Experts of a small language model.
Size: width 320, 56.1M parameters.
Below are experts of layer 3 (counted from 0) of a mixture-of-experts language model. Rows are named down (a neuron's output weights, with its number) and show model dimensions 240-319. Each number is 128 + 24 x the weight over its row's rms, rounded and kept within 0 to 255. Numbers have three digits each.
Before each expert's rows: a language model's description of what the expert responds to. This comes from a sample of Wikipedia text that the model never trained on.

# expert 14
Description: Word-completing suffixes with space
down0:137101124163101152142113149151114116114143123136118132116137142161128089105116125107131142146164127129137095143125146128131129146142118145068166134092079117117124089144125123122133091155119100162160094138121132158119132131119092114143132130
down1:114109137130105132139159106125127124135088087101150105134156117135148138166111139098126127111138144156114119155143165120105100123098165134116112166109140144116111184111117141105145112151118121101116111161108160147117141153089141161144118134
down2:153137116108089125093117132128110078167140106149089126124138131140134123129200172128103159159099086150077145120124122135098103145097135110139133179076117120108118153110117159177117148098157089149117121132085116097124101099114141125149142111
down3:122132154171121124128101143164111138148125123132094173167122103126120148144092126140160133145154127178139113095093126108117148098115137107103165128102105148166122092125135132139135154153165140120085140135148129117144120119187109094110151150
down4:101106116142080123119104113129102123109188109093165113135143154131146125142140130127097128119166100119121120126117136138153124142154079156134083137151101134078189143111138134167135194111105160131125192152158114168153144124107149151099138104
down5:144141212115140119108119128153105099160109134146152130135130140126077139100129115111140150065131142096155146115089128167112139124150149120139136128144114086103113126123133098140134139108137145135117112133173154140097139097128135083133129122
down6:132161145139097124117132102113134148146099134118137148160116153105123122146147143085121166099104179111120171133111094099117156142161156131077120095112121087110148148115146144161123117120138081104150137128155109108166134134058107107141109112
down7:122155094126104145135144124116138137159069133124113133169098108144138122135150138135130151089108074142109116122096178119121111140147100150128123100119144136110107133141156143120137100139121129131133168150099126149153161161147147121161110126
down8:156138149118138156117134110111136167146147122169127115137132170096130152148181149167137086160149151155157150157117109156118121141089107137122118148137099129135106142117115143102199141111098146143128159137096120137090106128114119156159138116
down9:118095143133136123112137103171145131135106112169171161136082157150142086162131114116111095137114074110120127131139151164107128147093086144107108107093107133126155119175159145101080107157116159159126077136122169097143147126124097123123145100
down10:106142136142117118122136078150133163151116108097162153124155173078128088094069103111115093142113107110120137131129123118155154119093094151167098102120157147156102100139086157100142151157116145185120092142108112119113130123115155121094131116
down11:124089168128139123160155150122086124088174118104151140127159152109117139147144122180121153113111107144149105082113119126122131096133133177161148133109142121144140100101119155125110113092069136139169148112094094122109121123128145139097132087

# expert 0
Description: Word-final pieces, short words
down0:109143128126170103140139158104121102124183096129154117124121174158109127139133089135090155139154150106112102136117138133182125116119158121052192123131092146132130115130128147074152116145123113145155134076137117130147196089108135113155121092
down1:114109137130105132139159106125127124135088087101150105134156117136148138166111139098126127111138144157114119155143165120105100123099165134116112166109140144116111184111117141105144112151118121100116111161108160147117141153089141161144118134
down2:131141119127100135128102103097127084174138097155088125111135141119121129119177185139131168163144110134100124096127128127112090155108131109139132194105133139104127181115115184159102130108151095165114135137098132125137101104125144127152116134
down3:122132154171121124128101143164111138148125123132093173167122103126120148144092126140160133145154127178139113095094126108117148098115137107103165128102105148166122092125135132139135154153165140120085140135148129117144120119187109094110151150
down4:101106116142080123119104113129102123109188109093165112135143154131146125142140130127097128119166100119121121126117136138153124142154079156134083137151101134079189143111138134167135194111105160131125192152158114168153144124107149151099138104
down5:144141212115140119108119128153105099160109134146152130135130140126077139101129115111140150065131142096155146115089128167112139124150149120139136128144114086103113126123133098140134139108137145135117112133173154140097139097128135083133129122
down6:139146149143116113112159156147100133158122118133117130164164130134100112122149164120136125118101133166167112117116103105142115147163158166110147133119119092118140149124160119116171146114136082127128097130107141125152113107107110107156141111
down7:109165126136127113110123073139147137133097089130109079125120104154152113154141119177139122110132114112101124112096158141116142130144126142159114130156118136129121136109142120120152119119094093128163171160121111178168156124141169100143100163
down8:175143134110088096136164095125147160139124160114106110134144143076161164126155150150133147181135125086157099098128125106140102141128108138110154136155097106160097115139076141082161191104117124150095133151125134139097094136154100167151180120
down9:098110123141111103126111142169138127105116121171162131140104167124130105149141111152125113113107119090138131121154149131127148137116124159117127104089112137104117113130148126100088141148118125120147095090159208117137130158092144129145155147
down10:106142136142117118122136078150133163151116108097162153124155173079128088094069103111115093142113107110120137131129123118155154119093094151167098102120157147156102100139086157101142151157116145185120092142108112119113130123115155121094131116
down11:109120125094153114138168125142116160121141121129133170129160115065131167088127109134148155166101139158126127091113110146111137098112114122144140135118174147163139133098142144140140061124067155161136160091116137179102095137157127110053137071

# expert 44
Description: Mixed words and pieces
down0:128155117121148128111132134127121097110130138180146149130125134164149117114158115070083195139117178096124154163106143142113141089162133110135129153104124128135147125151118102103093112116135160127131113100135127146145123153133145124116131131
down1:114109138129105132139159106125127124135088087101150105134156117136149138166110138098126127111138144157113119156143165121104101124098165134116112166109140145116112184111117141105145112151118121101116111160109160148117141153089141161143118134
down2:120129114113091130138100098114137084180135100151087127106116116110124116114177155147115162154125094149081157103113130113125102131106138112133136199099126143093108168107120188162115125094156096149114140124089122108125111114137147109138134130
down3:122132154171121124128101143164111138149125124132094173167122103126120148144092126140160133145154127178139113095094126108117148098115137107103165128102105148166122092125135132139135154153165140120085140135148129117144120119187109094110151150
down4:101106116142080123119104113129102123109188109093165113135143154131146125143140130127097128119166100119121121126117136138153124142154079156134083137151101134079189143111138134167135194111105160131125192152158114168153144124108149151099138104
down5:144141212115140119108119128153105099160109134146152130135130140126077139101129115111140150065131142096155146115089128167112139124150149120139136128144114086103113126123133098140134139108137145135117112133173154140097139097128135083133129122
down6:120176112130096116125131132142142134146094118114149151174129147117132117137145154100098131095108152131109137132091115118125134148120145133109150108088122115088160127136159143117126113115155079114170132126136138135178113164051112098129122122
down7:110132112155056147098136120154122133153120072155105127108128080147130143151137168186106142119130089151143100169076119131136103136129103125152109159128086130113144134143139112147146075106102137109132159117122111101124172128156147110128108130
down8:161149115094110059134147103088158144147141141112115130157132157103151146110159166158134132165089089137121140113126135133120143133080129077088123127160102123102109117089083141091190148120123158162088144136127138101102100172095117149149123127
down9:099082148164114056144116127170125121140119121161130135113112137143146131141139082153095081134129128093135149118148157165098121107088080150113104102109117141132128089141174129140095122139109159122148086085156168092132135132120146142114178132
down10:106142136142117118122136078150133163151116108097162153124155173079128088094069103111115093142113107110120137131129123118155154119093094151167098102120157147156102100138086157101142151157116145185120092142108112119113130123115155121094131116
down11:096105118102150112128136151111072160128135061111126135117149094114118153120160097153133153125132114168131138134146054131153144123124105104141109150138125116144122133165124141086123104097117149112139115118119150127115117152155169142091135110

# expert 21
Description: Table cells, modifiers
down0:152128092151085120114119169156144125117147131142147128140139139126141118114122125113113100128113153119126115134139167118137119132170144110120166145094126143144089133128141107121114112171165134170150128122148170148143127115122105143177112118
down1:114109137130105132139159106125127124135088087101150105134156117135148138166111139098126127111138144157114119156143165120105100123099165134116112166109140144116111184111117141105145112151118121101116111161109160147117141153089141162144118134
down2:141120123100086125123120114127128091169132107193086129128139111103125137124183164120130138137113090126109138112131115102119092160075122095139149190106108149109132164113153167166111155099163082156127141131075129108113115106121157144123119108
down3:122132154171121124128101143164111138149125123132093173167122103126120148144092126140160133145155127178139113095094126108117148098115137107103165128102105148166122092125135132139135154153165140120085140135148129117144120119187109094110151150
down4:101106116142080123119104113129102123109188109093165113135143154131146125143140130127097128119166100119121121126117136138153124142154079156134083137151101134079189143111138134167135194111105160131125192152158114168153144124107149151099138104
down5:144141212115140119108119128153105099160109134146152130135130140126077139101129115111140150065131142096155145115089128167112139124150149120139136128144114086103113126123133098140134139108137145135117112133173154140097139097128135083133129122
down6:120174118138122156121138171104128129170102150109144152142136140106082138150122128113122147121126153123160137128087091146137135145168122103101120121111086107135144127145156170129111134116096090102146097138134107125175164149069104117115097070
down7:093146096137074122110135112136116177168091106097113118147135108152110129165103151145124164092133090161182091169086138098139088127120091157112124111092090117131108144126115119134123116116110119140156146109114092100101142150152147120156132137
down8:178142160097093097093156135123153146145146119133103153153117145122107141168135131188147127154127126108130115130145116109135173176117131160081162132141091080151120119131082136112139139101122145114128131168138116131075153114110136169116163116
down9:086081152148104076139137141139132122131093131158146118106135140139142121144123083172084098123108122089133143146148138156112135138112043150097163119125127127135141126146160155144123120158114133137155101078137182101120153099114152156098170109
down10:106142136142117118122136078150133163151116108097162153124155173078128088094070103111115093142113107110120137131129123118155154119093094151167098102120157147156102100138086157101142151157116145185120092142108112119113130123115155121094131116
down11:083098155116148120139133127127093171112144108121122151116129097121101158116137060112119168148140125165150131121098083121163136120128147141114119101116131152181103112112177131145132103101085149148164151088107101142120100159124132098073134095

# expert 58
Description: Table and list separators
down5:144141212115140119108119128153105099160109134146152130135130140126077139101129115111140150065131142096155146115089128167112139124150149120139136128144114086103113126123133098140134139108137145135117112133173154140097139097128135083133129122
down6:115157130133102136125141113124155129157094152110141146151118146106109122134141157091119150108098172098112164131119082109114152148143140130077125114112104108099148149139150144159146124142140071111152141120134117115175140146065116107139117115
down7:107161083120100153101133100112154168172085096111112132147099143154138139146148129134119142079082097120119101112122114115141113145147165127147127128153147150120122108135101133096158097113121130097129161130104105135154146127161168116157115125
down8:145128116131107066138169139074167115150148144122131129139142148095160152128114156151128101159141142101173104125117127129113145138092149123089142116155134085186065137115095111087171197124077116137119121168130163128080079161108108167142145090
down9:121078111157123075131134121147115139121118112173115126111100147138128121150136096151110089144124140124129135130170149127068127117102063166129134093124118157127134108148161148124085127130127165103102084094125160108104124121093141164107154143
down10:106142136142117118122136078150133163151116108097162153124155173078128088094069103111115093142113107110120137131129123118155154119093094151168098102120157147156102100139086157101142151157116145185120092142108112119113130123115155121094131116
down11:098096133107154117146156151125106170092155115103126151117139114098119160108147071100116182165117130158136136120104075137130138112117137134104123112128143143162109120096154139143116084102064155143147155110095118158119107152127145104073143078
down12:124192082135133119107126130180123135130142122134135116153117118142093092157137116068146150131128099159120126108160154122134111127111155082093061145129123146131127117111159164126111121095111096135136104106154140110109156119162134114167143142
down13:127147117109172098124118148127142104149097140149146128118118130118154139121170137133123139155150127145098146118126135136187093150153092118123112143140157104162135138116164089107155126084159177176079106132142108149101133115075109127174146088
down14:126106093048147107073099096101098097124114132178090119135134129081120098128115113129147119118079137120107138175104135080156147132167132130134106112153138131068106124099137126183129157117123109083130152137121131125089127155130102154167143162
down15:130147130128137136077136122143082117101083146138113117102154139089121168147071145157137125104108092123134116135124123121153126132111129128173155133108108148118067109126101150172121184129083120140121106106126137112101139137119143091116093124
down16:114160145113113123134120150145086114182148086090104135116115157102138110129108117106146152083097136163121173134128094165117162146157123131125156110143110086135105123137131149095111093143155146117157118117105099131151115097127149181133122069

# expert 13
Description: Clause starters, "Born" fields
down5:144141212115140119108119128153105099160109134146152130135130140126077139101129115111140150065131142096155146115089128167112139124150149120139136128144114086103113126123133098140134139108137145135117112133173154140097139097128135083133129122
down6:108162126139113130103119115118150166186091156118141149167132140091112111130136152092135154101117179101100168136123096122107167130154134122091128117129099121113142143142162149151169131117140103111144134108134123112182139140076124097143113093
down7:101183133135075120103153124134113126136124129103136133119119130114090142135146145122130160068154102123133094088118189115118095143130105158135112146132120154117149133183122151115118128126118133126111158169149127126139100131165114125140102111
down8:163122126150107131145157114119162126119128121131138135150147140086158145147133162150147120175129162098139123113105112073125094110116134128088137140159101057119088137097110123136165172159104125123147143150095149152108120134126152134142175134
down9:096089128138120092129115147155107145126124150157135132125101169134127119153131085168105088129112126097129147131131136143124111125063092165117116085096136117125122112160167130129097120141118152112140100098143161124119130139102112166116153150
down10:106142136142117118122136078150133163151116108097162153124155173078128088094070103111115093142113107110120137131129123118155154119093094151167098102120157147156102100139086157101142151157116145185120092142108112119113130123115155121094131116
down11:098109157111167120132161130138078175107142118108128154118120109111119156126117078104131167143131149155139118134127108161131130112135124151113098101127137157177143106091147126128122110080086155145180169111110109116104117150129150087065144087
down12:128155079132151130117123132151175120129178101139117102176142094167088100148127108124162134145068113130133124141182126136125146156152161088102094133103134112124147136127118144110139124120120091127156146091164100078084117115136132126145172129
down13:111168122106152087123120159118136105154116162149133154123104119135145171151168129132109124152133139145126151132142123145174107165170107123128143129101141084142114124117165089086141134080139175157096116107182121144106153125117118145165143085
down14:109101094082133106089100102100093106137088138173093112129138112101132069142124102111132119117093146127114130198106142069174139125181129115119105110144133120074115135089128128167148139115117127072118148168112119135118109160130130147133138136
down15:130147130128137136077136122143081117101083146138113117102154139089121167147071145157137125104108092123134116135124123121153126132111129128173155133108108148118067109126101150172121184129084120140121107106126137112101139137119143091116092124
down16:089123125099115133131102123100076102197150098094098110138129155110156132149114108086137115104132127164110157139118088146122169155172103122118202126146108107142097119117128165096091084154156155138160113129131120140150109136138132173120124115

# expert 60
Description: Pronouns, contrast, table separators
down5:144141212115140119108119128153105099160109134146152130135130140126077139101129115111140150065131142096155146115089128167112139124150149120139136128144114086103113126123133098140134139108137145135117112133173154140097139097128135083133129122
down6:111151113145094126106109106104164137141091151080167142141135125114107148139126166084117131102084163121094174125100088132088143128148125123059132117135128093116160105127136189156148091122107089105137149122146093133148135145080122115137136090
down7:079170094136111156118149073132139164159088101110109132150096127153115137124115141136106129105097065151116105134106149113148126150155117149143112092134109165129106129141128118120126088127113110108141166123138116149165158124147146138177110146
down8:136135128124093100146168099095099188127141157119110140095136111105115126091195151187134097172142170102130147110099149125138126184157141127085114144149083101135141097117115135072172202123115121122076108158149119126078117101109168138118125139
down9:110133127145091059109106104161122173135143123151105129132076143114157153141154069139094108139138134097173141123137128174086108131119086148101103121111124112171129136169149135158089141128116140113163095119201141115171162174116123122153145116
down10:106142136142117118122136078150133163151116108097162153124155173078128088094069103111115093142113107110120137131129123118155154119093094151167098102120157147156102100138086157101142151157116145185120092142108112119113130123115155121094131116
down11:106134126121145113165169158162123150148166130099124141105172115116101137088146108115100117118112126169132101138132107138130122126117113150096080141112141159148110145126151131177120091112068164157169151097090170159115075106170159136082132102
down12:137157123168104132088114088141136132099140087128132092119149144158104119148138159122129172151121097183130112135136132164137105163118148100085094172132118131114157093108176168128130112121093119161126112100159136112102172156131112123133136125
down13:144138138121112108090119144097111141173137128143133105103116151135124163113150149145112173143147123143121179095176141158199093131144075130117112165142137092143150131083156111148134118138142137198127131081185112130113132133123127113137156084
down14:113075104105120108084097102091113102146106135149111108139165115113102070132117128134132132121093137124107122193119132074192121136170149112129120084131122135081121125083131133159146160112113143088146141161126144138123082169095111122120134136
down15:130147130128137136077136122143081117101083146138113117102154139089121168147071145157137125104108092123134116135124123121153126132111129128173155133108108148118067109126101150172121184129084120140121106106126137112101139137119143091116093124
down16:139121169124113135118101145134097122168095129085120131104134143111142142104113108111113137106131161156117190174095126134142160159126123147086155095118135074197132128114145137123100089153119148122148136123148145141108132142162157143129138104

# expert 34
Description: Word-final suffixes
down0:147149128122144129150148148182125101129147153148159173100145116135156087135130105111122110103151150106136093106097148163163145120109157136113149113070123121179111110137116123095143097138111119133153098122125167150155131117120134108108098121
down1:113109137130105132139159106125127125135088087101150105134156117136149138166110139098126127111138144157113119156143165121105100123099165133116112166109140144116111184111117141105145112151118121101116111161109160147117141153089141162144118134
down2:130142106124091131128102116110125078160128075172115145116134115124152119121172174150109176156110084164081130114122093122095108148115142101133138185119112128124139162141132163129106143094140079179116143140079137099116098125142135109140138119
down3:122132154171121124128101143164111138148125123132093173167122103126120148144092126140160133145154127178139113095094126108117148098115137107103165128102105148166122092125135132139135154153165140120085140135148129117144120119188109094110151150
down4:101106116142080123119104113129102123109187109093165113135143154131146125142140130127097128119166100119121121126117136138153124142154079156134083137151101134078189143111138134167135194111105160131125192152158114168153144124108149151099138104
down5:144141212115140119108119128153105099160109134146152130135130140126077139101129115111140150065131142096155146115089128167112139124150149120139136128144114086103113126123133098140134139107137145135117112133173154140097139097128135083133129122
down6:112166135095121138142123104134157156150102150108137133132114158106101115143144160077102149120101153125135150129124077091096111149121135127106103106136102119102152145121168159129162119111105066127166131134143104132163156168064120117136107119
down7:082177133147057140137158085114137161116122117127107118119106086166168125164116147135144117100112096138114100124103139116137111114147121143127126147113165139099165135121127133115162095149092132119173152133132127121178188134153149154145119147
down8:120128141139129094122146119097147136117109139089132137123143119128137135117160163137115133154114108088106124125156100131145161097109146101126191147174126093152090124120078118072150135153087161141115129145125096131105090160127153172136149151
down9:099075130163114104083119122151122114146148115124191104144125139186187114126110111139112098125132109096150127093157165107123108165108060157085115110076136134114144129124169145149121143158124144109154078149148122116107114129123137078132163104
down10:106142136142117118122136078150133163151116108097162153124155173078128088094070103111115093142113107110120137131129123118155154119093094151167098102120157147156102100139086157101142151157116145185120092142108112119113130123115155121094131116
down11:134155159125155121113161171144070135118138113129126120143156103130132169138136079118089164170124127160157178157104101145116107141101131133152128107089124119142135153094119152093157140094114167175134183124129086129092124129130168151092131102

# expert 39
Description: Nouns and possessives
down0:145152144127113107145172154135157102082112156139094122137113131123159124100152100127094128101126165114157142121115149162142136128119140131096132135123078113154107105122139099113109119140125132136171123116109143166111112148108106120159074111
down1:114109137130105132139159106125127124135088087101150105134156117136148138166111139098126127111138144156114119155143165120105100123099165134116112166109140144116111184111117141105145112151118121100116111161109160147117141153089141162144118134
down2:117120117107093125098108118103128081171128085165112127134129111105114103126177163140115144173116092133107126103131142141114091111084132095142152193112119151116144185115107170147113132086142084152130127126087121121105103126144151143122131126
down3:122132154171121124128101143164111138148125123132093173167122103126120148144092126140160133145155127178139113095093126108117148098115137107103165128102105148166122092125135132139135154153165140120085140135148129117144120119187109094110151150
down4:101106116142080123119104113129102123109188109093165112135143154131146125143140130127097128119166100119121121126117136138153124142154080156134083137151101134079189143111138134167135194111105160131125192152158114168153144124107149151099138104
down5:144141212115140119108119128153105099160109134146152130135130140126077139101129115111140150065131142096155146115089128167112139124150149120139136128144114086103113126123133098140134139108137145135117112133173154140097139097128135083133129122
down6:145147131130108165097129134125152135144118152117132133134153153130108126159121159125135153127136139120154161127082115113160095145125178135117121137110099100109124145139164138140122118120156096092133090116121101112171115154081129140128130125
down7:056169116114082120114128122121137118141142109153100168160107099122122137138158116145161126119141071140134118134114133110140116115144106132171103138150133182114106140130152139135148078142132101134139129125150117095175136125115109075116137119
down8:150174118148097087141151105107141155143100158155098142133120129126148109107163151169116090179110154125168114115114099161135120170164119118083127144167146118123068143084087127071154158138126146127099123169109136152105087157132166133137158115
down9:084140139134097102100138118182145153136105100170146149109098143163120098141140097122130077134148108096116137097168109128092118132082048137122136114113118118147147111149154139116087127131113145152158107089148176100158139127112124126084163143
down10:106142136142117118122136078150133163151116108097162153124155173078128088094069103111115093142113107110120137131129123118155154119093094151167098102120157147156102100139086157101142151157116145185120092142108112119113130123115155121094131116
down11:099104113118152130158167161144113143125148123101134141105138102106110145100152094089102177166111159153131135114126066128100131094112148127113146107138139141156119123109157140144110084111081163142157155102086102154105111145117156107076139078

# expert 46
Description: Longer word completions
down0:134110132124134126118134142173148095128147133135117119121165111148165127077113119089114093119189148056136105118122136158116157103144124127097155133078121140135125106140157092127133119123124139137151116098104128157117138150128094157116086124
down1:114109137130105132139159106125127124135088087101150105134156117136148138166111139098126127111138144157114119156143165120105100123099165134116112166109140144116111184111117141105145112151118121100116111161108160147117141153089141162144118134
down2:125123118128106127112102116126145074170153090155111123125134122097153131107176176127114156133116103149069156112138110127115094132094112105139132158100112145102135164119125187155112138107139077144102139136065121110137123112132139151144146099
down3:122132154171121124128101143164111138148125123132094173167122103126120148144092126140160133145154127178139113095094126108117148098115137107103165128102105148166122092125135132139135154153165140120085140135148129117144120119187109094110151150
down4:101106116142080123119104113129102123109188109093165113135143154131146125143140130127097128119166100119121120126117136138153124142154079156134083137151101134079188143111138135167135194111105160131125192152158114168153144124107149151099138104
down5:144141212115140119108119128153105099160109134146152130135130140126077139101129115111140150065131142096155146115089128167112139124150149120139136128144114086103113126123133098140134139108137145135117112133173154140097139097128135083133129122
down6:139194119109088126136105124131154125182118156116103165137140143075095110151116140131108142120115147123139176139114083118112157137134139095120108106129105080111126124189137128163161129131144117132129116158143102119123147130092119126133159109
down7:105149105143120167108159125127127155149097096132072127149118091117101093128149162146117137118112101131145110146105163106159104118131115161151119125148123113151150146102096107137159122112070082102081142096098135117150139120126123113125114124
down8:136123155164115085131147106093161113167141098147128104129103158086156120137159139188143146163116115115131130116124151125156128154120131132082112160159059076164063131091076146089162118097132116155119130178147116126105142131104131129114182100
down9:128124115132102094115123118158132171129148127147121142137075148123149132132134107146111134142164133087173133109133137164109121136106080163108097086109137130145134129147152120149105146124129144106150102108174149122150168152104116129135156123
down10:106142136142117118122136078150133163151116108097162153124155173078128088094070103111115093142113107110120137131129123118155154119093094151167098102120157147156102100139086157101142151157116145185120092142108112119113130123115155121094131116
down11:097133170103163096122142150100112141117134142132136155094128097118110151139124070089126135124116146134161130138098067132115132125087136134088140085119160147128130116103167154117147103092117194126142140123085123159118120156105165128099144135

# expert 12
Description: Clause-linking words, colons
down0:131135122140112133130150176194117099125132101130166113127130158168125107099143118141100115127152179109125116142106161140143130123132111141094162140102101140152124108112122104106128108188124125140161098112113149154137142122117112136169106130
down1:114109137130105132139159106125127124135088087101150106134156117136148138166111139098126127111138144157114119155143165120105100123098165134116112166109140144116111184111117141105144112151118121100116111161108160147117141153089141161144118134
down2:129127099130083129103086105098124092159142093172113116121122113115121112128186185123130158140125104142091120114134124125109105146100143116153169156104114147102139157123119182156104130089178092157099137139090125100112103103127138146157147114
down3:122132154171121124128101143164111138148125124132094173167122103126120148144092126140160133145154127178139113095094126108117148098115137107103165128102105148166122092125135132139135154153165140120085140135148129117144120119187109094110151150
down4:101106116142080123119103113129102123109188109093165112135143154131146125143140130127097128119166100119121121126117136138153124142154080156134083137151101134078188143111138134167135194111105160131125192152158114168153144124107149151099138104
down5:144141212115140119108119128153105099160109134146152130135130140126077139101129115111140150065131142096155146115089128167112139124150149120139136128144114086103113126123133097140134139108137145135117112133173154140097139097128135083133129122
down6:113164129133112134123147117124152131154090146110144147150121153100107126136140155086118146114087167103110173134115083106120149146148140128080124108112110109099147144134156144155150123140131065106151140127134117110180143146061121108146118119
down7:089147100102111154104145094133133143148062093114106131150091119149091119141118144128130126091112068132118095087109149098130108142119101123163135125123105129111133116116125116135152100112103122124134178128137112155141141120174173127168130107
down8:133160091127119079137153090102158140161129135142096140132127145115158095137155171158116093177116154142154133125086111164136104113156107144073134132138117097105078098111121102106165148122110124140137135179109161148095078137146148164126142088
down9:103097115136094070110119151160131113151155100129130135132135116114133121146137098148121119114137108127131137128129094105129129092115074171119115098108102132117150107135143125124085146127129156106140092071150167137117132120141152155115163126
down10:106142136142117118122136078150133163151116108097162153124155173078128088094069103111115093142113107110120137131129123118155154119093094151167098102120157147156102100139086157100142151157116145185120092142108112119113130123115155121094131116
down11:093097135097150124140167141109108165094146121090116150122142100102106165111139086094108189162117131151131129110094062141134134114116139134107123119129145151159106125094164136140122092104074151146139155115091126160119106152133145096069143084

# expert 50
Description: Table cell contents
down0:171113098143106184143135148131137103112122119102125111159091120165155111122135132103128086107169113124133149172103156121174110133154126097103132163116110090142098106122128108091123100187166105146128105133102181140097134163107101128182129118
down1:114110137130105132139159106125126124135088087101150106134156117136148138166111139098126127111138144157114119155143165121105100123098165134116112166109140144116111184111118141105145112151118121100116111161108159147117141153089141162144118134
down2:132137111103091126111099119104132072171160077180104129136125122103124129122189190125130150143127084131076122106129129122113106141092137094144150197094117146105126156107119171156108127104160078144119144146081134114132093115139152133147142115
down3:122132154171121124128101143164111138148125124132094173167122103126120148144092126140160133145154127178139113095093126108117148098115137107103165128102105148166122092125135132139135154153165140120085140135148129117144120119188109094110152150
down4:101106116142080123119104113129102123109188109093165113135143154131146125142140130127097128119166100119121121126117136138153124142154079156134083137151101134078189143111138134167135194111105160131125192152158114168153144124108149151099138104
down5:144141212115140119108119128153105099160109134146152130135130140126077139101129115111140150065131142096155146115089128167112139124150149120139136128144114086103113126123133098140134139108137145135117112133173154140097139097128135083133129122
down6:124149098119125146100149109145131151170140198117134129182131140115106093148151164099116113114148191118091134155113116106114141106154125141089124123163124123091124158156129110148153141114143126123101142114100107111171097117074131089128132121
down7:086142117139121158128115073134101127136086119109119120118118141149102143106150115132103134114118084158126108114133126136147101115132093109112144107119171085110146141107119123113138134162101142119091153177128123126132145123131163136152121116
down8:137126132157099117129179116108128153127133105135140092117095139135163165133155089192123119165119151093140123107126131090148107144146117134108135152134091084144134130124155087087184159143108135149117141149136111142099071119122150112135125113
down9:132099151155142118139104139128112101099110084109130150126144149172132138162129104127132128153068135077150140179138148159088113101104081137075103101130100073143166111152112126150110111143118116139139104091101170137108164132154134179105146123
down10:106142136142117118122136078150133163151116108097162153124155173078128088094070103111115093142113107110120137131129123118155154119093094151167098102120157147156102100139086157101142151157116145185120092142108112119113130123115155121094131116
down11:094085128128141136127174148090130133105111074102111119099124098147105173131158121115132157140091149132133109163120054157156150127109168129112129111098185124141148115107118123143128130179096130122100121080125146156112114151119137127108113113